{"n_layer": 13, "d_model": 128, "n_experts": 32, "experts_per_token": 1, "d_expert": 160, "d_shared_expert": 0, "activation": "swiglu", "moe_layers": [2, 3, 4, 5, 6, 7, 8, 9, 10, 11, 12], "router_score": "sigmoid", "normalize_top_k": false, "routed_scale": 2.0, "balance_loss": 0.00114, "balance_bias": true, "router_logit_norm": 1.0, "scale_expert_input": true, "init_std_router": 0.00698, "lr_router": 0.000972, "vocab_size": 2048, "norm": "layernorm", "norm_eps": 1e-06, "tie_embeddings": false, "optimizer": "adamw", "lr": 0.00377, "beta1": 0.95, "beta2": 0.99, "batch_tokens": 65536, "seq_len": 256, "train_tokens": 217400000, "steps": 3318, "dataset": "wikipedia_en"}
Below are experts of layer 6 (counted from 0) of a mixture-of-experts language model. Rows are named gate (a neuron's input weights, with its number), up (a neuron's input weights, with its number) and show model dimensions 0-127. Each number is 50 + 12 x the weight over its row's rms, rounded and kept within 0 to 99.
Before each expert's rows: "comes after" lists some tokens at least twice as common just before its tokens as in all text. This comes from a sample of Wikipedia text that the model never trained on. Tokens count by the router's weight.

# expert 23
comes after: "s", "th", "f", "ing", "ur", "id"
gate0:66 54 63 55 30 68 31 46 56 45 57 61 59 48 55 59 45 68 46 58 54 49 22 53 42 63 49 43 44 56 24 77 39 44 43 56 41 55 48 62 40 62 43 60 47 45 29 35 47 39 61 63 55 58 44 39 63 39 36 55 68 35 57 53 61 42 77 54 43 45 43 66 30 66 68 60 40 58 58 50 67 48 73 54 32 48 49 53 46 62 35 73 25 59 52 58 25 65 43 37 37 59 64 57 33 35 56 63 67 47 43 35 46 39 36 69 35 43 40 59 42 48 49 41 45 43 52 31
up0:62 59 58 61 57 37 53 23 35 80 52 65 37 59 40 69 66 50 68 60 43 35 34 47 52 49 56 57 44 63 59 57 56 32 56 66 61 29 38 42 38 36 48 62 53 66 29 44 56 33 56 67 55 45 42 42 45 38 48 51 63 52 49 37 70 33 48 67 65 60 58 38 52 46 67 71 48 45 28 43 50 45 68 61 24 58 48 48 56 50 58 49 50 36 53 25 50 48 46 39 70 46 32 40 33 69 63 48 61 33 68 32 31 64 47 25 45 43 56 52 51 45 54 53 52 53 50 55

# expert 31
comes after: "\n", ",", " and", "'", ")", " for"
gate0:50 51 56 54 29 76 60 54 52 53 60 42 65 51 54 58 52 49 38 46 31 19 57 67 65 42 47 64 51 49 32 54 30 53 35 57 47 41 68 34 41 38 58 63 48 62 35 32 67 36 61 44 37 59 44 48 71 42 54 52 64 59 62 48 41 31 41 67 30 51 45 63 58 49 64 40 50 29 50 50 49 66 39 38 54 52 87 60 39 46 54 40 47 48 48 40 48 44 67 39 57 65 56 39 36 74 49 72 39 32 57 17 33 52 55 58 57 66 52 42 57 53 49 69 47 47 58 54
up0:66 43 58 52 32 26 19 33 53 45 44 59 46 41 50 48 71 49 63 39 37 57 50 59 59 50 53 51 41 39 49 56 56 54 40 53 54 69 36 53 39 49 48 40 43 58 71 37 49 49 75 50 78 56 61 58 49 58 53 57 37 27 46 43 34 58 41 57 23 34 81 34 19 44 59 66 61 47 46 73 54 57 53 49 52 48 37 73 55 42 42 50 26 54 35 52 30 55 63 69 55 30 43 50 46 61 36 42 60 52 55 58 55 67 44 49 58 36 49 58 39 40 57 51 58 61 69 45

# expert 17
comes after: "lo", " |", ")", " lo", " as", "\""
gate0:53 45 59 39 65 51 38 39 38 48 72 34 49 85 24 58 53 59 69 35 64 52 39 27 30 72 53 53 53 39 44 66 54 47 40 53 36 71 36 59 66 50 59 56 54 70 42 44 62 62 57 39 60 43 48 29 50 44 44 53 47 46 45 47 42 26 31 40 61 44 63 48 51 59 60 47 51 39 67 49 42 69 68 32 40 53 76 34 39 51 47 56 49 48 67 73 49 24 49 64 53 39 51 44 50 62 47 61 61 23 56 49 62 51 41 38 51 46 41 41 39 56 53 49 38 50 40 73
up0:67 53 63 57 70 76 24 39 35 48 49 41 32 61 55 42 45 66 56 58 34 55 39 39 50 66 32 47 58 52 81 54 32 44 52 64 43 75 47 71 56 46 54 51 55 54 27 42 42 50 35 57 53 60 41 33 53 56 45 49 44 37 55 54 43 50 40 46 43 47 52 45 42 79 35 47 33 56 59 38 63 59 58 34 44 48 71 41 23 45 39 47 47 68 50 65 44 16 47 49 25 58 57 44 57 63 55 35 64 32 56 41 68 37 40 53 45 61 58 44 52 43 59 73 49 41 51 53